Weights of a small mixture-of-experts language model, trained from scratch on English Wikipedia.
Size: vocabulary 8192, 31.9M parameters.
Below are experts of layer 5 (counted from 0) of a mixture-of-experts language model. Rows are named router (the router's row for the expert) and show model dimensions 0-127. Each number is 128 + 24 x the weight over its row's rms, rounded and kept within 0 to 255. Numbers have three digits each.
Before each expert's rows: a language model's description of what the expert responds to. This comes from a sample of Wikipedia text that the model never trained on.

# expert 23
What it handles: Transport and operation stems
router:144114103082097140165100101116146169116147154167122135141141124133125111094103117108163150128103151150099143099113141121127096137161159098082117103113157142105096110119115105129129166157145129144115157155107119122090080098123158153144089164116106157161096109106165110101103143134136146128164167154150109145115126084110160161156140152130139101143157159110113100140158156098159158133146

# expert 18
What it handles: Pronouns as subjects
router:141100115106098126163100113114152159095128163151103146138144145115140111101113119105150144138106147152089137108116148112142105130152172095090111121101160159113097098115123123137150149142166149140120157150106118098090093087129155166127101164099107156160110117110142087136098144128141149120170145155164100146098113100119161160159121158145162103155149162114110098123158164103160158140135

# expert 11
What it handles: Proper-name and relative words
router:146101117095098132148094109105155156107124141149101139136158141120145105085098122100154151115104166155096134108107148133158099136161158094108136112106163163111102107122133132124134151132161146143096151155118103107106084101128143180135104155114105160173105112110125112115092156123152141113160148149151088147116118097121149147161117163147156097140165155096114101149164138089158170149134

# expert 51
What it handles: Hyphen and bracket prefixes
router:121122102092112125146087092109141160115143162153114155161167154109144085097095129096150140133110165142109132104125132103152108131148146105089141117102143125127115108132110122101157145138143145143110146165118115110119083075140144139127107162108118166162068115113153104136076148153128141101170152148133116146114128108101168147163133149133147091166131139097108100121183144105138153121161

# expert 31
What it handles: Conjunctions and descriptive adjectives
router:153120104118078146126069071085148161128157137155115146136149130124149125123134153123148133134106141154081150103108180131138123150163151089100126119083138175124115098110130113125118187156140133140122166166106130099102118103108132134104102145109112177151110108105130114119113135120142150099160156124191103136099122122108146132159109125124154128151141139090093112145142140112149156161150

# expert 43
What it handles: Line and heading endings
router:159112103111099131145108076102156157102151143124101138144123142134135116108107123108178128143143158155110118099121178104156126093142193085107109108116172135103087107089130138130130152127140143142139154145095115118101107105128140174130096155101119164169115130066138120143127133107135132086155130130138097135114105093118149152157135154123137115135156140106114117147193155104145150126158

# expert 39
What it handles: Film verbs and award results
router:137098112104102133159098106116156157105131151154097146144153148123146098101106119103169144135121154158089127103121145119146108129150169085093113113102157158110090102123133126130141159144152144152123156150101123102097096099125153155132095170111103169160095107103144097125104152130144133120166151154162106144104126093123155152158132159145157099147157159100104103131159149093162162142145

# expert 50
What it handles: Years, dates, table row starts
router:132098129120097139164110110108160162120138157160092144148139137133129111098125127103155138141115163142096145099130154127138117133164170107090104124107166152122107082118152141133139148139164147151123146175092128116109095096129147181135073171109106164155097105115146108143093153120166128141159139157135103137091119096128138153157145136144157094135134167100111108129150165094145164149140

# expert 35
What it handles: Word-initial letter chunks
router:133125124100109149166073097121149149138158147143111154157167134136128116101075140131147120145113161158106129102122146126166114135148160119089109101106136132122102106139110125124128134101144145170127129143096111104115092117103154143102120176099121154168111102099126108139089168147137163121150139145140114152109129072140143139161133154135167093132126154123120083125182155094183134128170

# expert 27
What it handles: Mid-word letter pieces
router:142088087106110136183109087089147156130158161148105136151138131151159083116103117108139130133110153143098131103133139121142103132151172125088123115121158156129071107126108119116117144156150115145141149149104110112106102115120173158116103162121098170154107114106111094107113145121130169114170140159164120134092112107108142122152114158125132109149156184094089119148150146105136151151157

# expert 15
What it handles: Tables, spaces, word fragments
router:144108116103100139170096117112166161115137160147103143142145127104149114107108122103146137128112163145105122109099141119147087142150161100106113119111167134123101102118123143118129143142167140144126156160103136103098097113097153162139100170115120156149079116112136090134086169125144137115154158171156090142096132110127159140153150179131173098134147172106098120150161148096162150133153

# expert 62
What it handles: Infobox labels and cell values
router:123110122098102120169097096122157148119141136158101126143144142115134104089100129106158140140105140157088126105130146132146115118164147090107123129110160142124104107113110122127135157144145161159129161153080124114113096093118163158149107174096116145151098123099165120119104134119156125133150158159154107136090137070128155142167130155151161112159166156119131079143170153105155161142170

# expert 9
What it handles: Determiners and possessives
router:139111126096090133144111118120162154119128150143090155131146135133133117099105135098157148143134155167106140096086160119149115124149158091107119104105171141118105096106134115142173160137156158160114155167112117103107086106123147166135101155080112143158115098105135097111119154131154138136153145150153078152112129095127152128152120172145145114130136174089106113139160147083162153144154

# expert 22
What it handles: Sports and results tables
router:126089109112107117145095119108140140096136162166087120155147148140131087119116119112134169131109163145094137113130133128131106127136149099108091134116145164100098100098120139150114148129170152151112153157067115106109090099124163169141118160088124136137100109099140120110091172126136149153156157172148107149127121076118138161147119157158182121154140158095109121125143133103155143152144

# expert 42
What it handles: Conjunctions and clause links
router:142116130110094135158101127114165136110138155140067142148122123130137095100087153111148166116119156191094149106142142102162100143154154113101125100095145156122083092113114146130137156117149154153127125134102145106090119116135140180133101158101109172123101089101153094112110154126139154122159147132145120152106126121113140144144122141133127118125166150119085076099179136095156143143132

# expert 30
What it handles: Short capitalized stems
router:159127108119091142160079092100164140112123147137103122146146154110130120086118141091146137138109142176080136091110143111154089115157148098096117117105160148131082098144146112124151137142163150165115153156106114095091104109117151162118111164100109165164110120114142126135135136132130143123165128151157123161117111109109148155168110173134119121142135149113107110154175119095162153141168

# expert 20
What it handles: Articles and word starts
router:135109106095101124155096107107163156104138156156095145146156144118148104098108125105157141141120161160094138095118142122153106136164157093093115111105158148111095098126131124122139160141155146152126149154103115104102105093125153163137095164101104163162100106093140096124102154136142138117166157159158099151104121100130159152158139161146154102148146156102100103123162146093155162141144